Below are experts of layer 4 (counted from 0) of a mixture-of-experts language model. Rows are named router (the router's row for the expert) and show model dimensions 0-255. Each number is 128 + 32 x the weight over its row's rms, rounded and kept within 0 to 255.
After each expert's rows: a language model's description of what the expert responds to; "gets" lists some tokens that make up at least twice as much of what it gets as of all text. This comes from a sample of Wikipedia text that the model never trained on. Tokens count by the router's weight.

# expert 31
router [110  63 129 161 216 130 135 107 167 184 142 149 146 138 149  93 119 156 142 131 117 112  79 135 151 139 125 115 123  98  77 131 129 164 145 131 138 129 159 121 177 119  33 110 156 123 137 155 143 146 173 139 130 119  66 135 107 176 183 111  94 141 149 139 135 124 192 135 126 142 130 134 139 117 161 150 140  85  98 152 152  68  58 103 114 153 121  81 159 117  74 172 115  68 163 187 142 137 112 152 156  69  96  67  54 128 141 136 107 142 141 149 163 154  93 196 133  76 176 137 144 120 124  97 146  43 112  72 122 173 131  97  71 154  77 154  98 114 127 173  87 118 169  92  82 119  96  82 132 116 168 151 110 151  83 153 131 202 136 154 120 131 172 106 135  77 163  94 131  90 167 115 129  99 105 145 123 180 131 116 113 172 139 162 144 119  77 148  80 146 157 134 120  75  47 113 154 116 133 159 116 134 115 130 103 168 174 114 197 162 141 170  98 136 132 138 128 131 128  74  96 144 178  78 105 182  82 161 125 138 167 133 111 154 120 127 166  55 116 117 115 142  78 160 104  91 142 117 134 173 121 123 134  92 153 109]
It responds to: Paragraph breaks, clause openers
gets: ".\n\n", "\n\n", " |\n\n", " all", " after", ")\n\n"

# expert 35
router [127 166 142 148 108 134 165 111 155 118 148 107 175 176 156 122  72 134 153 126 120 111  96  97 127  67 101  59 141  73 123 123 151  90 100 106 140  97  46 161 120 127 147 151 139 103 121 102 168 142 109  65  85  91 168 123 161  70 102 175 107 142  84 102 148  66 189 157  98 116  75 152 128 131 135 129 145 157 156  90  71 130 133 133 176  92 100 164 122 142 172 106 111 160 132 143  67 176 126  77 172 150  75 133 101 140 152 105  75 167 129 143 177 161 101 135 104 168 153 100 104 124 117 183  98 148 101 105 137 141  66 178 169 165 135 155 165 102  89 102  83  81 158 186 174 126 107 110 122 122 141 132 133 140 153 111 166 152 134 166  96 140 130 119 107 158 115 117 128 166 103 113 104 119 117 111 146 158  88 129 132  97  61 116 151 159 133 143  94 137  88 137 141 158 144  70 157 191 143 108 107  72  83 167 111 136 123 137 178 151  84 101 162 161 147 155 174 173  59 104 148 189 159  89 173 101 208 146 111 145 142 119 116  83  71 137 134 163 114 215 101 118 158 107  94  90  94 148 107 129 151 128  95  81 188 120]
It responds to: Numbers and are/so
gets: " are", "0", " |", "1", "10", " so"

# expert 19
router [115 134  82 132 105 100  96 137 147 107 130  92 120 140 147 169 121 107 151  31 127 171 164 137  94 125  98 142 165 113  71  96 179  93  88 132 161  99  99 131 115 137 159 172 160 114  97 139 113  68 101 180 110 153 177 132 127  72 138 241 130 122 128 109 100  72 117 158 134 145 103 162 146 124 111 129 121  78 123  89  63 102 115 138 153 114 148 210  85 103 121 105 171 115 142 139  98  81 153 183 158 172  87 151 155 100 165 176 166 142 149 187 117 169 160 148 164 117 128 115 111 122 129 162  78 116 130  60 128  59 119 155 185  82  99 178 116 137 147 159 100 157 109 146 147 144 107 117 166 107 142 123  91 133 154 175  95 119 125 133  74 146 133 132 117 167 128 147 169 119 123  50  96 157  95 116 184 198 107 160 188 126  69  79 114 126 135 107 129  92  92 131 126 156 120 107 126 163 148  99 151 117  84 122  82 101 175 148 136 107 137 101  89 185 170 127 139 129  92 105 191 167 155 122 134 163 204  91 125 131  69  98  71  89 122 127 173 143 103  88 114 107 191 152 130 137 124 146 104 152 115 115 116 134 134  93]
It responds to: Sentence-ending periods
gets: ".", ".\n\n", ").", "\".", ".\"", ".\"\n\n"

# expert 29
router [158 105 108 101 154 101 148 105 121  97 151 127 137  91  70  95 160 117  54 102  88 154  65  67 131 123 113 118 135 151 111 101 156  88 170 126 134 139 174  89 155  73 143  83 100 180 170 146 101 145 121 109 150 149 146  60  91 132  94  87 111 155 117 152 121 134 161  88 147 114 175 113 155 183 115 184 100 108 112 105 148 129 107 163 129  97 110 116 143 141 176 142 148 121 162 108 131 103 137 146 154  96 120 168 139  76 163 121 133 133 109  85 164 136 167  83 158 153  84 147 154 137 161 103  99 131 213 177 101 135 174  51 157  51 159 116 120 104 135 181  71 122 142 187 104 188 114 134 153 104 125 110 135 137 156 105  98 153 186 105 149 130 107 123 113 119 127 138 186 164 142 139 170 130  83  80 119 181 152 138  66 134 105 148 185 178 110 115 151 145 127 143 152 167 146 114  94 156 158 170 158 130 213 106 153 138 158 112  82  96 139 196 107  87 157  53 134 136 113 105 179 108 166 116 122 182 159 114 169 114 131  70  82 100 149 138 113 102 147 103  89 125 163 150 137  94 141 119  98  87  57  97 113 116  51 145]
It responds to: Punctuation after names
gets: ",", ".", " in", ".,", " –", ")."

# expert 57
router [129 146 103 140 106 106 172 114 109 162 130 122  63 168 112 129 176 127  80 102 101 104 139 119 118 103 137  99 128 115 140 158 123 160 133  79 121 163 178 105  92 174 161 117 103 112 104 174 128 155 208 126  79  97 117 137 125 175 171 192 103 167 179 147 111  84 153 184 172  79  70 136 140 115  72 127 104 104 138 117 115 147 158 123 152 150 107 132 123  78 113 134  77 132 130  76  86 159 102 117  79 158 163 133  92  94 123 102 145 124 167 101 141 142 131 156  89 135  74 171 150  87 171  63 139  97 128 104  89 129 151 123 182 108  84 102 110 112  82 126 164 106 126 108 121 119 160 153 140 160 129  93 135 171 106  83 130 105 134  79 167 193 142  93 104 147 151 168 130 164  86 145 132  97  62 108 112 151 188 131 107 123 111 165  98  75 192 108 171  85 113 187  62  77  57 152  94 165 140 134 172  91  92 119 117  86 131 148 170  57 146 150 148  90  85 149 175 120 117  96 170 138 130  81 175 124 105 107 114 160 105 127 167  88 104 186 114 134 116 101 107  71 122 150 152 104 123 111  67 178 110 134 196 160 165 152]
It responds to: Century digits of years
gets: "20", "19", "18", "17", "16", "15"

# expert 7
router [ 94 157 113 109  96 104 163 140 124 120 100 132 132 160 128  67 173  44 156  95 177 128 163 163 163 147 144 131 136  98 123 115 140 125 153 143 146 107 151 172 168 170 141 135 113 109 173 103 142  94 129  83 137 137 101 105 113 169 144 128 173 113 108  85 101 128 110  83 161 131 165 136 153 120 159 103 130  81 145 123 103 134 146 136 107  91 104 112 132  86 107 101  72 180 147  29 137 128  58 105  92  97 182  70 110 112 125 108 157 146  86 108 122 164 101  92 145  90 156 102  91 101 100  95 156 105 135 139 101 118 109 130  96 158  65  79 111 118 146 101 181 148  98  84  59 112 124 145 126 159 105  92 160 173 129 160 180 129 175 119  91 108 127 127 156 130 113  83 150 178 137 172 125 177 172 157 113 145 140  88 106  88 167 104  88 139 170  92 198 135  95 105  94 110 169 112 116 114 127 164 179 120 156 152 129  99 106 145 138  65 142  81 142 196 201 202 114 167 122 187 104 167 151 142 169 109 197 105 132 105  77 159 109 142 135  83 165 120 206 125  74  97 142  91  79 154 152 140 118  93 131 121 186  83 128 165]
It responds to: Section heading endings
gets: "==\n", "==\n\n", "===\n", " ==\n", "\n\n", "===\n\n"

# expert 63
router [152  75 151 142 129  92 150 179 113 152 143 167 111 127 134 153 115 121 105 160 123  96 103 112 144 108  78 126 133 133  94 202 100 149 149  95 101 117 166 132 116 125 136 170  71 123 114 146  95  89 140 125 138 112 124 109 116 133 132 151 145  55 117  54 177 126 146 147 183 176 160  47  50 164 129 119  72 155 183 132 138 156  80 160 149 190 127 138  91 144 163  97 128 138 180  82 192 144 150  51 101 160 150 135 127  94 131  71 138 159 135 123 163  99 119  77 117 121  75  88 116 157 164 134 136 150  91 141 128  97 124 131 163 135  97 137 149 147 211  97 111 134 169 157 139 161 167 124 149 184 119 194 132 135 113 103  95 143 129 120 105 155 115 173 175 129 138 157 126 124 127 164  96 103 177 144  93 118 113 204 127  93 109 123 120 127 128 106 125 109 143 123 188 134  92 146 146  48 169  93  71  73 152  94 169 132  90 111 121  71  81 160  80 145 140 117 146 106 146 120  87 126 158 172 133 102 143 105 109 121 100 126 152 205 145  79 126 156 184  31 164 132 105 151 158 152 139 102 138 112  44 147 138 150 151 129]
It responds to: Numbers in stats tables
gets: "10", "12", "11", "6", "5", "15"

# expert 41
router [142 112  76  75 129 119 162 177 135  94 122 118 118 114 136 163  79 125 114 125  59 121  82 136 179  82  89 121 148  96 100 197 151 156 118  97  90 179 162 139 137 110 178 151  76  78 145 109 100  83 122 140 126 122 154 108 144 164 152  85 103 140 149 137  90 106 105 135 139 157 164 121 171 161 153 136  83  82 151 105 128 138 165 132 137 112 113 132 162 124 116  90 148 176 126 172 169 152  90 131 128  79  90 101 142  97 155 132  84 153 123  92  85  95 136 159 173 116  88 121 135 134 157 118 167  93 169 165  59 183 101 137 115 199 141 186 211 117 158 168 129 127 109 118 143  97 154  64 119 128 120 167  94 156 156 133 122 151  99 147 175 139 202 177 187 106  67 165 135  68 150 164 126 167 204 157 133 118 175 170 105 122 141 128 132 170  89 125 136 121  66 107 107  47 186 139 172  91 164 154 154 110 121 142 105 115 109 132 143 132  93 118 125 120 117  95 142 194 139 136  96 110 187 128 181 157  99 100  91 187  72 126 186 100 127 163 156 113 112 145 161 193 137 141 123 127 122 162 175 105 132 145 173 128  98 159]
It responds to: Dates and coordinates
gets: "11", "12", "10", "13", "14", "15"

# expert 54
router [125 167 156 165 117 135 205  95 159  99 123  90 176 186 172 107  94 120 142 102 132 136 125  87 117  80 102  65 140  80 119 108 187 107  74 102 134 122  60 176  97 142 163 100 149 105 107  97 174 122 102 113  91 103 160 149 128  78 149 186 117 121 101 137 142  94 181 168 130 125  46 132 122 121 155 145 154 134 138 107  60 127 133 153 201 101 117 147 112 132 147 123 136 147 132 160  87 159 115  94 147 162  99 107 140 152 124  77  89 172  86 131 164 171 117 127 104 164 147 102 114 129 115 168  69 166 105  99 131 161  58 150 177 157 118 150 144 129  79 108 105  79 154 165 155 128 130 103 123  86 144 156 156 133 175 145 160 139  92 169 123 124 105 103 110 163 127 126 147 135  79  72 109 146 127 106 159 162 108  97 153 111  77 115 158 178 124 152 115 102  88 112 181 171 176  96 144 189 126 129 134  94  72 174  91  93 131 110 183  93  94  90 159 130 133 156 133 166  65  75 162 171 145 120 171  99 222 147 108 141 143 107 133  91  85  99 139 149 120 230 126 123 164 118 116 126 126 146 117 119 151 148  76  94 180 146]
It responds to: Sentence ends and countries
gets: ".", " |", "20", " due", " there", " Pakistan"

# expert 28
router [122 132 155 122 133 147 101 114 134  86 111 139  69 118 120 174 119  91 127 168 150 155  92  87  97 127 139 133 122 148 115 162 141 104 107 148  55 120 129 120  64 146 154 131  99 186 137 138 119 145 146  86 164 137 137 182 172 158 148  66 108 106 199 104 175 122 161 103  96 114 170 132 114 170 114 125 116 129 155  99 113 147 173 113 145 105  71 136 176 118  79 101 144 169 149 123 147  73  89 136 143 141 149 178 134 104  87 118 111 157  70 118  90 154  93 123 169 100 100 196 139 103 132  65 188 111 129 173 171 142 182  62  80 146  95 107  91 182 177 118 153 135 131 145 146 147 126 151 118 209  79 143 163  87  76 112 148  97 181 186 123 116 139 133 199  96 138 102 119 124  97  53 165  95 124 138 130 152 112  46  90 162 201 105 159 116 102 121  80 147 117 114 144 142 136 153 134 156 150 150  85 182 146  89 142 145 149 107 161  69 127 111 101 163  73  75 136 120 108 167 110 165  78 179  55 137 126 118 150 162 111 126  90 128 111 151 167 143 145  44 113 158 137 163 151 123 100 152 102 126 107 116  81 152 109 131]
It responds to: Locative prepositions
gets: " in", " at", " over", " United", " under", " into"

# expert 15
router [135 170 148 148 135 152 163 121 125 104 144  80 170 150 163  69 115 120 156 127 121 111 143 111 120  99  90  64 150  91 114 140 186  95  80 128 141  97  71 202 114 131 166 132 158 123 128  66 182 118 116 117  68 108 170  98 121  85 127 146  72 103 102 142 128  73 190 171 100 109  77 137 117 123 145 161 160 144 135  91  71 125 143  85 176 127 130 140 107 147 154 130 101 139 126 150  72 177 133 111 178 165  79 145 129 131 129  64  85 171  92 171 155 160 117 179 135 122 171 107 108 135 111 187 105 142 102 106 130 162  92 152 166 141  91 167 162 114  83 131  93 102 171 197 188 153 133 106 155 106 143 147 159 105 155 135 160 177  99 157 130 106 110 148 111 163 136 105 129 135  79 101 104 121 130 125 156 123  93  80 156  78  57 116 153 126 120 156 125 118  61 157 153 151 142  75 148 197 145 109 121 100  66 172 103 107 133  94 160 137  60  87 148 164 145 140 177 170  92 105 198 155 100  85 174  94 192 151 108 147 112  78 118 103 112  98 116 159 142 221 104 143 155 115 113  97 130 113 134 129 153 132  99 102 178 130]
It responds to: Scores, months, table codes
gets: " C", "5", "7", " M", " B", " October"